From a checkpoint of a small mixture-of-experts model trained on Wikipedia.
Size: 8 layers, width 128, vocabulary 4096, 33.8M parameters.
Experts: 128 experts in each of 4 layers, 2 picks a token.
Training: 443M tokens, 3534 steps.
Below are experts of layer 4 (counted from 0) of a mixture-of-experts language model. Rows are named router (the router's row for the expert), gate (a neuron's input weights, with its number), up (a neuron's input weights, with its number) and show model dimensions 0-127. Each number is 500 + 50 x the weight over its row's rms, rounded and kept within 0 to 999. Numbers have three digits each.
After each expert's rows: "mostly gets" lists some tokens that are sent to it at least half of the time. This comes from a sample of Wikipedia text that the model never trained on.

# expert 16
router:471516431496416475547608464466512569428504423430461520487469572466429448535558509563587489545489537479527543520565360513524492576437473444576450453470566467529528479488529534540565487478467595450493476423541452595492499511515587534441533565491526439467434491480515576545537517545462420515456494562459510535603485599475488519535382577493567484457526444487520500401520532507448547499438
gate1:522452479514486492469537529494566530582589530510462522553571549516477482519565469648527513500487515529497457561604438505499466453550513445531478527461530526436642574579514541524538568511489525438516485537482525430483481500535510459493421557474473572542510601554565505427506484497539585575495441552544462507464638465438489515506561392518441380479421487513492556525553496597566492496448
up1:543501497454575458600509582448461556495496508523471527553511488472568524576468571514437501544537454507523608479538640417509437507504582599436477457584513446463429447592574472505479472516392499560544494512427523574445535468533479535484472504437458493458591426439515424505532528467457455495470462429501440506532439498606490586567504470409454441433455453445539484520499457469536511524510
gate2:436514609482479528584482457501529522518493493528406458493440510446481523540515524553564466475464460470476548469473473537509466523538520607544524577490462489533452471487486589468418446476472490561540551527548513541438402450487548555495545533425467484513539488523420484449568489542534547456531473500521435510461459534560393418573438407367524469519556488548416397558547428426631481425507
up2:519440627545444559469552474532415476460502494462412510472580541499502453515575532385546480418386482496530533418427408555526500596533490515519509565543506449478433471451456514577513491515581576553486450509647494488499549557507569481507531576482522504508546534590459541482451521389506472472441413453397408507470445509431444472489479493431456472472497503489492468472482506550481480501459
mostly gets: " a", " this", " This", " the", "The", " The"

# expert 47
router:477587464554450487494525455442603515441430482399472518497466594411431500552558466540508587566515588490572566544550379572565524535479469501573472420460607478535562450510469479519566478468455512501472464470577479552495563510532476509478537486491583485435528494464542577519505540552502465506469421494459541512578421587491443609536426494508520468498500471577525592439531522484434526454457
gate6:534654465401558433570527434496491533340449557540584514548471554485508523591510475540562526426522540487496501557515495421543500480394530522506488540482536527501450344479471476534561523485508517479478450520463525507536549451470461388499506493500463472474441516528465518467510575512567563544483473516397538455497471478543516483436513480585477626440433454510536421467494525503561553494569
up6:477456541548499436549487561471583464462580520609496475480474466387477534497504589456462537539460511535487500504477562485487483468568431504549513455449455572544526485455555402524461492439482535492483526520564520478415458549587466568426511541473421566547462455436466488499427535411540516512389503528476393548517541466424531515550405393524476511446539481516394570521420499453437408547465
gate7:490537536503555432445557393513480485509519561492467532496457454480512484565560570527443453554511534466519563459488527465579533471520445474494420485476506563446515545589477507483493459561483517451506497459433591479475576422550598372592519462452518551572500474394469543446567501419581493558450398512519456536498467538471461532546503566454580428516474522507368551598423521531527466447531
up7:484497415532497493540495474509458529535439485502590417494444445616577496466528421510540516391421363570528478522436483537519538540410546548495538527464502503476562470566435538507428508538488524440482401470542526495579510452381460551422486573521470533477508482513479458490563553559527453584493555505450608559419476558548544500502555488566514440573504555493544399464545516532491512564531
mostly gets: ".\n\n", " |\n\n", ").\n\n", "\".\n\n", ".\"\n\n", "=="

# expert 97
router:435518468505526467519535439416550578502482493424502565492376499486460426543537504539560539576505523439528563504524420506515482532400461410517526388433552510529510424523471515537509417543476551485495473469544470491555541538504610502472559527487556489406449502489535509549562489521474395535455450574457503557531496552424479576541399567491569468440563428548503525424515606479426582479514
gate0:414491499477503461440515412517490419509511539489514552564562467517458472505565537469539450570498567472487534551495423541551469510605617573501429486446464530598507518413427490496603407539427487486463524479469516479539399510475492464574556443482517587478451526532494472493478510426479511489506362535591538475468384585482505518450517507479565352466444464447499544530451514498476480465469
up0:566524568394503477522491552487515531519446453551502476506506478509529403625494503568512477499377472522533565459526539562459530525429494420528452493460525491452537522564462488511416415457576596534495552577454502397504550505580537459506445500504472513506568507580553529459495498550563476508452558417490483498571499468454500579466545422504421555430557573608521502604563555593543532500511
gate1:491492439407498541438561497522463474509548498431477571466473569472480505590484459509518374454540508501567446523449466469517594549534585482434482693515503504503445539520429553481537457522426473536498517564577506461527447549507571473511538464378432512529583533518445512423516474481514381478451388465478492508433542553524561477546487513521539555491542522512522597518496456584561511537508
up1:523476523513500491475543512502440452528474603413507577456449548562438579534592495598490470421521451454551470527484489501531465543456463535513587550520445515546513510530392497546476487489491503547405494476559513467505498513574566516621409542382495549564496514566410519440588506489511422416521544552488513447512533471593433455496459550539474647479520425446472444487541531512534543550538
mostly gets: " that", " gave", " could", " provide", " how", " making"

# expert 74
router:458512443536453498571549505412563595420467430473560521469504565476456480525539526539558510595532579508512543504545456527578500555471372420537465430463463510539515487491521571538538491494473543483485462458562401603491561539490569548470548518460567406456515507423488553526539494559451431551487496578462582533571465552462470580534479583430551501472579509534481524385534487490447586479459
gate0:583462502590508445478526437551551479435483548397449596494544478563529492503479534400484436516560462525378553496444409459505483490443495456533477517383406515476586544596451488411515500532461536530487454503540453481489533405467561499478465518505497495475512535479569459493416515515454549598547567536489587542538440527528524474575474579467465506529493452532574541572522432414518480406452
up0:558445458511418483506516455507489460453503600472568567561494396487421426480497414449488451546460477544465472521602512447490547500471568470508475495408495487453448507578452522504486507547564500430520438381500510531464482493437531597524511497466544509508483567437498434510459410466436565534531358597395500427481536565467543486468465521470498507496442566423593536422449555489542443476492
gate1:538524529430539532529496459484506505404500518555511539456563508478558523439541447482598458556573409496575503463550455645472526485460586505579461434487504478523431508503526400525465562561506427632508488447424552472479549505512548528503489495501438556451604498519520434504536533589462529530511515570489513443618440515493505533505530558548418523443514486475460485393553416558417561537505
up1:540469465464439411506388515486466450483371581526533421450465479458468535576506606450670476503573485570547488505529589505388565532469515552538523521533483447535524557510566446486549465435409486516425470453578488402496489493508501555454506520492448482498540530404541489530468442423500432520483558531516482561473452531456541557461413494527492578506552445494513508504594483506500532523446
mostly gets: " As", " became", " become", "As", " as", " appointed"

# expert 2
router:516557506532412496604567500400588545490434443412465558467494507491438466568495501533507517588581580533574564512507477543509492526461432442507487439450475463619501540543548538563569430518511609493452402446469420511519455567534511450506480594414564417456448470482573572542529589555471439503474447507467533522529494470472479551531458542448526499456534488529509547493502534495449556497390
gate4:498449511455488438531514513472425593461391444526610482549552582541461486522483543437620459486498570466509401586453519525466529558491468434500469483520492471444482489515540467437525478528445526520463428442512428436439528492544492463519560507519504516497508456567508585488590585470542476469568535529525521576447508427404515453483473577445482482511526522547484439503372570498553658499569
up4:370488505504557510587487539571527466629484575523538566516459520568491522451469530477462410545486492424584550511588518551504452458541522548457470488452534478557563495558518530452390531414475508502508475503522504508396420493450444550545550466500545473475555520527626500556475425477506507442540364490451446508561407503556487488485508478492554566463440480497567529572425505537454544567553
gate5:538429491503510492517441504561508458443543557376440506550501444465492441553401551517469455509509549496545449487545511539457545527443564437496420459402432451587563530463428477505548539486448603508487489467589380524482517402512467426496452454508426471449464589520497542493500591519448474521540389451558473498454476607520501493510525443407511550512518489512444545426580548475574544458476
up5:495572486441530570461529442480537509552510480591557501543496506491496576544589517446485551500492470530382472552521484460545475404573489576490492539536556531454487491521461518482516512491535469506444521610407562522551564571419460535510565557456465539615549455477550406522447408410477476458454599618411524540557532481520520491539469548465513512422547561471535550456504473563438430554441
mostly gets: " Mac", " Mc", "irc", " McC", " Ac", "sc"

# expert 111
router:430529483496451433513524461464545569529477452459489540504489610419421419555514505558511586598590596533521552501528484586475566557470469451501403472468568502536447457508476491547487471530553514481474452462468469524477550513545555455490561578504486375461495425460559524545569579490494450552497438525473498527537432558426459595538433579502507501528596453602524557481558545444476547444447
gate0:390523482413560465450454576471475450517436545457534561507408585470492520512532490541464422427564521621443477571538521539539483545506495506441531491446521471365507537545493511491569448442542531581457566543529469560640515436420491455486531478461449528559434495546541445465573553516440472496535459531539521455555481500508567609530419468512411442531497421455557483528499495502520572525492
up0:541549484551403566507494552510478532460456511464483480483487486499498501521453503493524464587469491473556606454529488500579516496505423414597515504505491591472517525431434510401522467510425454523437548516505565462435483539516447524545515431472521519475574442518484558460421347453365582455505483392526471394398481545460479458565391460507511469433489520453566527517510510499541491467593
gate1:510459457480512480579477449519482456570449424470436499437517534521489534526581402442484504502504498465537500507442389504411567570504438480460519552522436421486449492428446486482509528402464393413526426454480502498519500542521630513592421566533477397479607444510540463442529477451499538538448467478450477498595514560450490489528515505524491380546489502476534408514386496493424457490519
up1:515547386481513490528497488487498418569535459466565548551532575525556502518544393464487511426518500464546567508462507484464495485416532487557594481511506506510500455425493554445487518507488481486579460490391326489577585496518511505465442527424524569485473403517496513426507422504541517435516491492477483480489523445451510522442637409531405538475557525541437490550418437584487465570441
mostly gets: " music", " met", " Met", " song", "vironment", " guitar"

# expert 89
router:517513403469372456538602463474494536446421462434459524484479581481421400560532491535531505550485580571523512529509441540548465556458485481594489458460549464515530465505512517524534470458511551476454444395477426587473502556507535453477609555520548438442526494471520572583525537531463401536495445500466597555587441563482412557532416526518502507484547420538519483463557533510488554445433
gate0:514599566497546531566564467586508440491509592490562529493489592505506517547364507484490552494529551436523505462490434530504467510457568508540564573444443525444518573558538511443518503508540452386484509513612571500510429515468483500559523514601576551435521508486438571570431533448490393461547623410538555548490522530487483507541523564568482499431536393517487544496482520482463534519441
up0:507513473560497540431553483512392512562604614447487558525501593528459468516432447552546507443526482515486542430527492481422466535527484509542429527488414603462556484602552450569528506459583501472477484569536468418564506460447558525425518497523504521467475544599530468471493510476422443533530573463579607484462540537411491482506556503527449461584503412449515532449445423510524565418450
gate1:478454451506417529418502490428475554451510565495525565468575426486531485452481625540381511505518517518476530512538462464527501512545423535604520519489488491509553536487523600568597500529495490504565445529525514548480423492491432511593483525517526538500557480527461528523478519524434560585476601493537606433526460562405359472451610552499540518476590502534488434440481519438508500571431
up1:481469468477426528434475489577480568431503481492580455468534462543432508458430621512459468535554509576538579453497419543477469529518380447530516469550455465602491512453551465525545432490532545473570513492492501570379385524500471482505483540558466486485416471548550515514459445594466584513530505487489642463445414582461464552470419530479444511502528449473459451477432530488584502544480
mostly gets: " Best", "The", " The", " the"

# expert 91
router:454523447559426494520548454383542540410508486472536542482451598437446413526525487572522516535489565495573545461567422534523525548447440443583465424492523477569505446491530527552507469521538512488429463450515437547508471528540531532478552590504555437433476488495521525535534581524437453542461387538456585575526454528448499556631471536498503509495572407566538528445551582504487590432490
gate0:508470539594403440538505559525485545504472530430445511438565483451466361485498500514482460418532514540554465483538470471483499497516435565467539578429478567530460490467536453533445574478572403488478429508520504513619627546497548548507517526514520530370496494512426504476478539503476533461524566522395539577574453471486455465550541492559479595513506431575579556569538498565496447572459
up0:507394509492522452489493495479464439470480443442515490505466618426506601499513474551482453494569586510443365537436494478467427393508500389439524480465469457503509587447514462452506474544496560564504557488429532512443522475507499427477544397550472547527517417482552557492641464572554435520529499500544460538460515560500529606480481459496527482539404576498440507588461491482422509473542
gate1:528477535558557562474500392471525466546492512495513453519499480475534382493506520587524491368488539463658503427551480536516510526465477511418500551568450500416454510521548577610448529574520485460462517503565489492450471497597548546499438527477567479507525420581451490481489556500402458459433476542471586556512417470494484488516531448502463459488534560519486505479465532621538503650501
up1:544551461458560440498455508473477638470582548424488535510517537457461518491476437377507548558551491563352472473464583469514447490533508502564472492464471496489516477468452443389496487450496643538602456532463494510541484480393479480394546442478481425511474566465512536523477399522573487538527493527455461428504535456479481554408487545481448621478415476550476501516524502530485479532491
mostly gets: " people", " players", " members", " students", "ians", " others"

# expert 20
router:453569495547435528593523444437527532390391496484494550472481525448471486573543537512530553553538563504513523526526460538598460524443426476516462501495580491589536428457443531616526494496490568465472404502489440534545492504531539519496519585514501443453448443478494518611556492558455448487415438558461536538535482522433373570563435518493578476521601531586486526466553527490444528426525
gate2:491523498438516518547457500397540468534493556401536511565580605478485558557543474510490381543499462507453506539481543518442543583540473492438482481428565554606549597521415555556566463557477477525499481498470473545552513622431606488541592544552508466495395541551524465437467525521475524520533579502462463541553523493603518479548431511465477541535526595421470477456517522545531542507579
up2:459531417551537458501524563555499479490522496608446530474397432463410416439473527473490575502467581488557486496482501510431443491444498430576521504456369453495460472549558404441473480400561493473566514527567529453460492337472445487498398463399557499464596517428525493489535545515512505488486482521533549503484428426486494440462553467533493469468421502550438474466511584452517495494546
gate3:563515507561492472586422505491498523489513511432481600612444441541450597478554536491506513454547586552510571509448445519548547514542468534443433566426581562516449446517417554471603475500546474506438510522473527495548449476466497462588617437480470558495428452459494505527444473515581411439560483420523504524482456562501454586593511537486563447512533457479546520509451520507500390515595
up3:494511506498447453444516578469433439456491392484481532521485571490462461574428577517482494485470475502455514443617508498491496442443433491481609515497557487489516473457429496399425477462547467507549405529504521458541568531570374504553654509502472517511491417547498452498452533570441408442501486548539521503506467401545453609503491542531617531518514442512518493489431520545531416557483
mostly gets: "ep", " Grand", " Mr", " No", " grand", " ke"

# expert 106
router:470478513524489510461555462487572571485483416450576605524431506409410484540553477503505536528550569452535550559489417570469478566446497452529487416456513516547508498442441559531552517529468514471475507437498486545463490562592598543469594522487595466473438353486546496529494507547434385505537425519523558530494449551501442525560498497472493548500506472584532561448508520419517579381450
gate0:534525468529582522473503596466525530514520441459536469547438557574528474495568473504576473502448493408536499481438528560542548534587506425494509419463481609621470479549585553479505588459429541429547547482478526504545468563466397461462510462412501448488501496515476552561553424574519548523426543413498471514510468490552481458555475440478496602504446566579512515510533518469593594413569
up0:431523542508543462441536476462549516526499475481456530423491493507421510458441494437488446511572576527587515562458472490486424521422481460574482582522443469541604601476458408461484430467572434521492551477476458473487474429550569535567467525597420495592538495425536568498499511418386520484589495475495545556543551437445553519488522522535510471496631551534503457521473451539425442586470
gate1:559439434439529548461515493465532505486389482503588596502534529499450466523521451431523397558474538428518500545499468475483518580430530515510555545526507436450473499461521518530529567485453571465417618465596522556471594487571474475504567507391503506474518567501598608521578537552411493486411579441520496510449484462427511529536477444492431420540520451471464487400468441484435507515504
up1:401498580540437470583540487526548471531590460517456483559452459509498524555509730536476504481551553547500470457518542522452533491518485547524497553484522583564480443554407495498491478509513440560560431491451515532429476497419462451608493554542534407473507466511487456527506524468616435529493471546532515418468463432452404453488490543525583569488488455546513538591501511460500431490466
mostly gets: " Website", " Coordinates", " Species", " Genus", " Died", "Scientific"

# expert 14
router:489513493626464541530560489478514537424533404443423555499489535461414448580481481550530481564547531496583486537540434560548515551465515465545441457523537458546527501570512540563583418460521571481491417388532473540481446590504544448373525549516523437397480439536486583496539567500524487518498461530402536558513429572445516552546467554449573543454519481509588546512564509494462543483528
gate4:455486505477510417522559423491468505548556452477500447436576435633512488491455434562429546576434445461519531529488511522424529545562535415428456514448542560566535485477468556525501487575534500424476558480457520506493495493486522463536597529487542376526541505482425462506501564592471450478583487458535516551507456468591547566488489608479459550511682486516518462513509464438488592486496
up4:463594479457476476479503569467493543563516473425538391469561421469538461568535335501435511476446422391575517545530392485530521470533502458450401574501474502469489486504466619477546464471434568502459585561479549594482483501517646491479428502520531559446474562469485520468550492521543538479487442472527471454405504485548544511511491483480509457532442456596508518503461420534504538524477
gate5:572477475451462484535540486542550514509510567502491569493529505471487494579495509497572492471666477448525415417524516553512505478514494550519548561439525558512649488493568485573480484460486584475532384493429537523487459581498513445513453666515499465482492466494545560527509478411538502501523543602471548604438549550381544525612543474469487539407493503488480474549485499526482453477529
up5:493446499472482479424567509516540432475430478541380537519453426576447504433539483478470509457493447425516465449609497500493451561439493411571438517478557450528468549491488582460470509549513404453489579446432404479475553474546474639490542420489460526491474508490460575557489466574571542530459555510561474542496465438502495645516483497436561428504380480526545567475499502492499456469532
mostly gets: "b", " Rob", " dou", " Bob", "-b", " Dou"

# expert 56
router:466494504490448458572561445478590534416460464493551580492474550527441430579522437518524537528559647446534545446548476546490413542489452465501455441415462477571479479521508479536630481501540581445409413411517430521473515510538530472488506520435505440432441476442525538560476552528495447558511462594468586498548457455411478547493498577416577543507571467521503543421512480469461512511502
gate4:480516431515452429490469474522515484503521587500476440541575520492437459555467507416541536507514514463589542516474545531542454587520525507557478631421491376550442507581434544467532551501523479479416470438486396372502544546516485474497643523506414524448411539491474507472478468512535485547515460454565478470425480504536471440642465606503480576549471496543529517422497529496468474473531
up4:465511423396445440463447474557466434489554511415463504417504567528482419481518463455604506480559564507543523419523484508531560522426487475518498598474461462521505535544419506514474491552618527494380388473491458379478490521485473502505488547533411473477499506532484515520510483449480537517534578386443467560494533600471470472533459518513459449502422456480534488409448562431542547488627
gate5:529555407509414443512567470538529420465444459387456425495503456481464521508541549446506488475567519530447542397504494544344571463513449387396486573464460420513537504489449470497463449546407507535568527496483394446487549381514456552557459476520479484483508502523469573537440556524477488536519448584495526470620513562446459467501491487484545547459492481488481551478476549467564527429543
up5:567448483540427522474472454450450513550520438525544494478568496475478419522493538529454528565501566470499519437506572386624413510489537523491604523563416572529439425483440545574522480521495451450557505517495523517428421616549517551499416490519535506536439503579499418490483464531513550599504455355489522431486554422498526483500495540493478574512510511578414494421515461468465469408497
mostly gets: " Con", " known", " dec", " conc", " administ", " Ter"

# expert 17
router:483520526480454449519534503486609522417416434497515578515476559475430467502522503567555485547583595527557542497483468546541438520456500449491522485397503519521501464467516575487545396500563523457494391468451416562510460572526495579465513511486575405414451411482471497522600513470454467517479448575517513530547468509511420520534414515462455542474629451572557508426565592499520559445481
gate3:533524556499437484475431535582527501561503444446488613558554572510446529532428543488522498504519524506594460546507460545560521509498445416411501570498580432486511516452526514460600585506555462524481427464407426539493460534408514484507550468483446415572570469520448475412482512529531514507501476423481504489459480467525605482496542597442505464548569553502492580414452588432521512394422
up3:502413505450345521465450465527486538435499532556491404482475510524553498444427431480515465500544570412525550409488508558481466526508560460526589492418464574503514550470462497546466521545529491427456464502444540482545557403552512389497549526428526514540518488455467644519515500527430519456576430372486483538494617461477490516436493488520480548473561558505513565443534448525454501419458
gate4:457522571456545554466540534498479557488498375445465574456569502432562508580520475554488488650476526543507495526550501635504476514563542521508508456463596497431458584422506579457496392466492451555488427458469397472412521476544508541572458481476565375431449524438525555544561499526481498448508476467482512480513535494522475446531607534513389475479462494538537487512531488461571476470505
up4:553469455533452416472461444460506471526514505480540539519518543544445481507535534496391470500581463518390409553467427431531503548487554436474494515457544515454555432591445456474455597501513452425472490450511524508460511576467606398502470628443550521437508497559460499503501407468663513456475525514520508488482511511500453436484403524458539442526507431426484528607558502461536554504440
mostly gets: " Pr", " ext", " int", " Port", " Sup", "″E"

# expert 105
router:475591508528444519554562494468581500452478408513428587531471510444484535578489485528531546555525567468580564491480468509593503540391427434573519512449526500473503501542478537552534422461462496462488345513540441587517448561542535446485474514435474432417484410529459562530593476476391492500515460539438507528565498542476452511624464514482555475455505416532484568463565473505522502441448
gate0:507631525448528459486598526485472475444518575508541498611530508490496563539504535467502418554502455430518509585388431444598455509431547523552542593421476470574531514609571539589567509458505498487524423572514551523460426534497538497570475540486452428467511472520482514459402501505514542512499461480410447517550484448470487477501451468479544429498477625508486508495481449619541540448457
up0:479388499524501567524481497580582503657529462468498472483438471468437406480458469483416506399462561573445463570501532580482628515472492463493460480465535484407516518448508460450494529550455467575577489402531532519501554477502428509420558500496558513489464487453501463428625516505419504449472497582493493526487520515486649521449543558543511468457497515468511531436509468411479454512541
gate1:486485541526511493541404491486600512556496426516434523474532616579594494478417611586528596532481541529506565421483526492462462416492483450573481552526478447494516541528458396531470522538434478458476470555518495536559482514623451565487480595494569472512460444434472458463519532516454458511552530477430426418489436468555495480566449546435581566515566525456494533424431555519563534509478
up1:457395517497619522503523530496486507546407479446464463522523432439408502497519491520463435374542485472416454509497529540597492507480509527410542416527521567526529497502473504544512495399513588539547537483522526558409529503461468499500608393424397511494469552545419515483557491479563448443451436582526484481531537436518407494496460570521435420524487444575451419507522470464521551448529
mostly gets: " comp", " sh", " dep", " def", " exp", " ref"

# expert 95
router:500541444580493522582517383446515613486526474455493546524391511475492448513542432549554518583521602520556600486552449514587489570484451484509447408465555474485469451531462503590496478491489525450443448458559447554503505509520571563480509567494555448443434483496515523506556551500473464555435451578463508515565481522417506557599394584428516489409533458508503552441605533477488511468509
gate6:493587468468540489539543508532534574450439409456506479500388447494528413455503384446541531457605594559490407480551506527562445562430480519428501509449504468533560572557599439462461562564461427603548455496519520480504477452466417605539518478446452455452516510433486425545486416566466470538451561474398539500442458428537513469501495473515537469482483469520453464499466499493515498533593
up6:554446517578550504561418509520507449503516574502459559465590560540577584552471560529489451475462504501480605494461416479469469453552512382523491480535510557557493470508448568511562526490519591437518505360422465502474599548472506381540513474558469492573428554493511565443519553507478532537501449537492466464583475533479469526483520554525461479504475604497535473400437461411440500593441
gate7:514619506410517568520475538536466588452403451485505527380529521458524482469512515440495462524549445550522496439519459437591528530473483491501504554464444510551485507459498520484415446436535461458548557545559455439539451543463550480603572532543496428489502533493494532493489467483508480451466577456391540527498500442592548493529625572427562484417450393575409469433531522539440530490428
up7:591471447511539462552528534526446520439571503438557561524636440492437389466545508513491475533504505485506493520455589495486537529453507501501501490538482493474505497427562535465544563507464499457509463564617543631504470476603484441575450452512532587432410415484468393472486567457603475503480517530576414515533528555416503430529437496491503503520519528474477495474585583511544492499616
mostly gets: "—", " but", "..."

# expert 34
router:490520423580503537576498455449560511480443476469527562512385613450449456556547473482539539571576536472583589511531426505541457518485482466586453446462475464532493447509483536526572415509520526478498373483479505553498514512477586514422514518443529456382498515482491543563533583530531454577471459523458531502630446521466485555559425589495514522508513497514484637411543552491509528463458
gate0:462515502524539576464502503419511454539491401433502591468441443471469499478450531484588410504535508517500535493587523424561598476507551495509450475507531501409494468510527558551509495552417623546545452465491515541479518456592455436465389406472500473398409432484519481560472493516470457471509582444476398497536480462506574466509454365545505471576433539512453510517516584472430471455484
up0:465478466400562568401515487529576448482481542523461499494505431481458487601541550608487493417381431416555501506549546513520439422475564466536500528601433541497537507564537552473435511443468562485526466505448460556579483449484402471510443489521485451394549455511546500549515468354460495506487573524497574479563490477515532442483502527517500575387450481469427469507452515536523522452568
gate1:498548465516438571481437497581504471513513514515529413510500524571383517463543502478439502483568529532453456374579420536400545526467518523495519447449447471405401474460436422413532546424519464510514391468506524549492525517484480564482578540558518515438438475449473531592442439544519461593503554552413540485575506554409576572486477470495464516593565479496481572456508498553499514494474
up1:471496498439454466487572524459453518428418439512515483533487515551521497519464586561428469511445493513592420512401533545432575486587550569485543474606447551490433426423561526401463485455501458490458470533589475542472422519619384493513427456464560428518453469478528480512480425492504417490521532474440493507491515542541625569513456495477496488541461452536465486478510407454562579550518
mostly gets: "==\n", "==\n\n", " =\n\n", ".\n\n", "===\n\n", "===\n"

# expert 84
router:440542471549448502524504488424571571503486453454542569465436538426497470535529462504554525527545559453565588465564442548529554518388447439535508431512504443546537451478486552553495488520471506470476473387541462528514453511575573576512560535493571414433450471486555480523529611484477452548497400560497559529552436529447517596591475547482540477439568480509519516416552601475474593419498
gate0:438560506430493488487587495560533525454606534478510433481550544492492556530589451425431518494469468539521478441502465610567508459429546573538510518508448510517520488508544492391601479487445486480501383454509540482409442522515554473518504518602536518376506478435501588525467521530558472438495515479443510498581555575499534453497607465486594549585547580467500531498520515442480530390438
up0:507452486471501624462548504589479520553598574507448465436551494488496444497565495419391524493520424518517505425546449600551521447505513549441554551584489453444469447459508474456514515566556526460547402473530470509470522554432511496535467580531631480445526394549485540528505528530545510505491502474462518478485593545529494440384528457559535599550543557501480483558491496370513548450529
gate1:544432431396562493509503427581401511412452463459522514489489564473500486502540480539573546456430524485448548515466463491436500557519568498491481513442563489478485544507635558543452522511581591541541504554583540516374491512539551448515531514456559576485452467594502493513494421492460423483475522463530498428595586441491439447476445531543560485495429565506543527538469468437505369501553
up1:463463495378503541487521456493434438442569490445470572508584536503488540470545507495528537575526424472466536548460550519435441543539481540506439633473564530464425505540590519538538537563579487444509578572500493505433534479515581462445465524471552558600560464612523554531427493469456456568490500462544487495493510497531411464438450541614538501476464638496522467465514517428475439526574
mostly gets: "ments", " forces", " features", "pts", " buildings", " groups"

# expert 63
router:464522475556465513564576439386566549458502468466498554484466586453430433554526471536515520581556553492535571490559421564575493531431451446573471456459492455586503500489486518526534496486482534487492455465521493533488473552559554553470578568496544446372459471481535513584524558515478456571459424590450549569535415558458430613556426539490559479444566447537510537424562523498460537451491
gate11:486524535582518495471444531544489407421448541567509488507508480474514488427499578493487462514476452479544537442589515537546468478513387491522541473531506485578560587535423532492480503529530563528512437536427430455576505476505592518452538595376589461596523501572450492557460534462494440499583485538572512496456459447522475530529392558449499445390505492566502575480390526491524585580504
up11:519561505607536554526503533539534491402544520531524515553468426539481520495530579452450506464520499478584453495556520498515495506528459540516511396508509479405586579561481512493472534530523624489635449512391467529524483481529603540418541518443522553593433545548475462519460584393421515451469496510479472452435465460531434489481405518486469429451481559517445545483483521620530538579499
gate12:515553477466534514526518389542468503481610515546461531493503491539516486577527433515429598479528560477366491506530505419487541529447526539534533412518561474656528502437501502518470514504488563435472487461486448437448522546567581462594459561502523473546442393468510478446548581531405467480447481578444459499501468541437495541522615512519572536481433509485497528419457431513408438475490
up12:421452437476408490488464616473541497510421495433529508507506514415467466399471511519510428512457466594565513485529526535434495450533486462451410533411538433377482507494516480564517462476541451520492547496550601561473453433520417462474525397461457476421513518436531529545411495502584596488566455469454578518493534468467546454399483477457464508482540493550494505544567627541517533440515
mostly gets: ")", "]", "\"", ".)", "”", "),"

# expert 18
router:410508477502436483595524437448506490500466495413541554494482579489453427579553464546587572557551580514486543506504458510508489565438424393602497394474519497595504479445523497496512484583506473456450494401540410577532443540560568530436555543478558478420457463489521485582537500511458489542491465545488528510548459574463431559526428613479529449489539520512507536461526554537456553426422
gate6:482569585577540406522479466429550509518514516478569492551422540583492532502553510610561468521516511485464476586480564481509460590573526492600480500519500525480513506423514486510568415541482459512523570478489542455426481497459506473525480519483410488466447437524578477523557465467519474447504402487591407559445369526499580533466466492417568433490573492560620419520464553480528504440446
up6:520512552545427446520512430430577475472463536503530525552469528557459530517486465562503422479537516412444481569489643506510514557514549516598451463492502486481489523504452520469586435545566412498485596446446408460489502458484553445553542477494430423534443464467572468470514399457477460481472492528631417568509398558515559519498448560477601489484496510598541420472487453500459505529421
gate7:480396544421440513567451515523520517521481526435489553473489471404460537510499474437464546427509599540474505534449457571463435499599575388604481618505496481487546504462502465501495510539534551546504476451484406489487420512492494588467399519555506448525493508574518473396498538533555587400499510525503480514583483561498366599566496478533519463543425514488462518440526556507507522454426
up7:555532527487504487563535479444569506338490541547477487474508499526472547535382574548496465528420498510520533441484533554456519481402457590366510423470491563476546525531527508514519437508499428457560496592531589471532585430479512462550502475390544572450451532467387469540543567427494445567576565434520495449540530505487522454453534517464513419524584471504515466515492481551445427522491
mostly gets: " an", " published", " built", " use", " written", " number"

# expert 78
router:422541502572493523560523414441543549481453455484536531512409528432444479532546501508526566555526554461529641572503403535510453522471449512505464406390517467520505429559449576488529469532561530466476482485543530575471443526552568582479518511518560493371466451507524506497567497524472459591488456550500497526605421534430517517547459485478523555497521506503566624503586571422518539437455
gate0:509432454491553499549433578464415465546483475519478520551449492537423485513540527449598511501463458451502537576567458558503599403565508511539520479512541425503590488498462546537561508613544508495572467451493517497506532425512441550406453478507465506429411503495563560506582575487570522644475430475507458607490547525526483495470540618501474579505527484436502432463517509576471518458588
up0:515379466430549542473450537581452393557519468559512536551419500527443416514482583403584478427452477484412528513593439479469643442531569538592528453480514393505440468529519496504536495578510489545522468488485588514442586472544525530447469523457503522486532408526523519499483553552569499565506460483521502506502526504535521549520539464482494530507485542426564507473451486615469598456571
gate1:458504524492435496500506539426496486563457490515597502591554472439465476502496518484457483558452409438498571490444563407522626402541512457527523458435504474488565406488544526522486545465541435486480470573466507499519487503419611500500459474552533509466437372468631507531565493493532548556437469547511592530558450593459443467459503513495481442532402513439544435497498604465529540572507
up1:502525576453463518493489546416504490490470558503522489578489388458520453441509489482532536508435454430474634445484598483521549430530580442532512431469553496392494400492511469521533551473513513471475502594535526449533495516414597517515429474510468471512484431487609448511572474466610533538457480614497579482547437532493455524453526468412446490479440558436519396491502576464454542560515
mostly gets: ".\n", ")\n", "\n", ";\n", "\"\n", "'\n"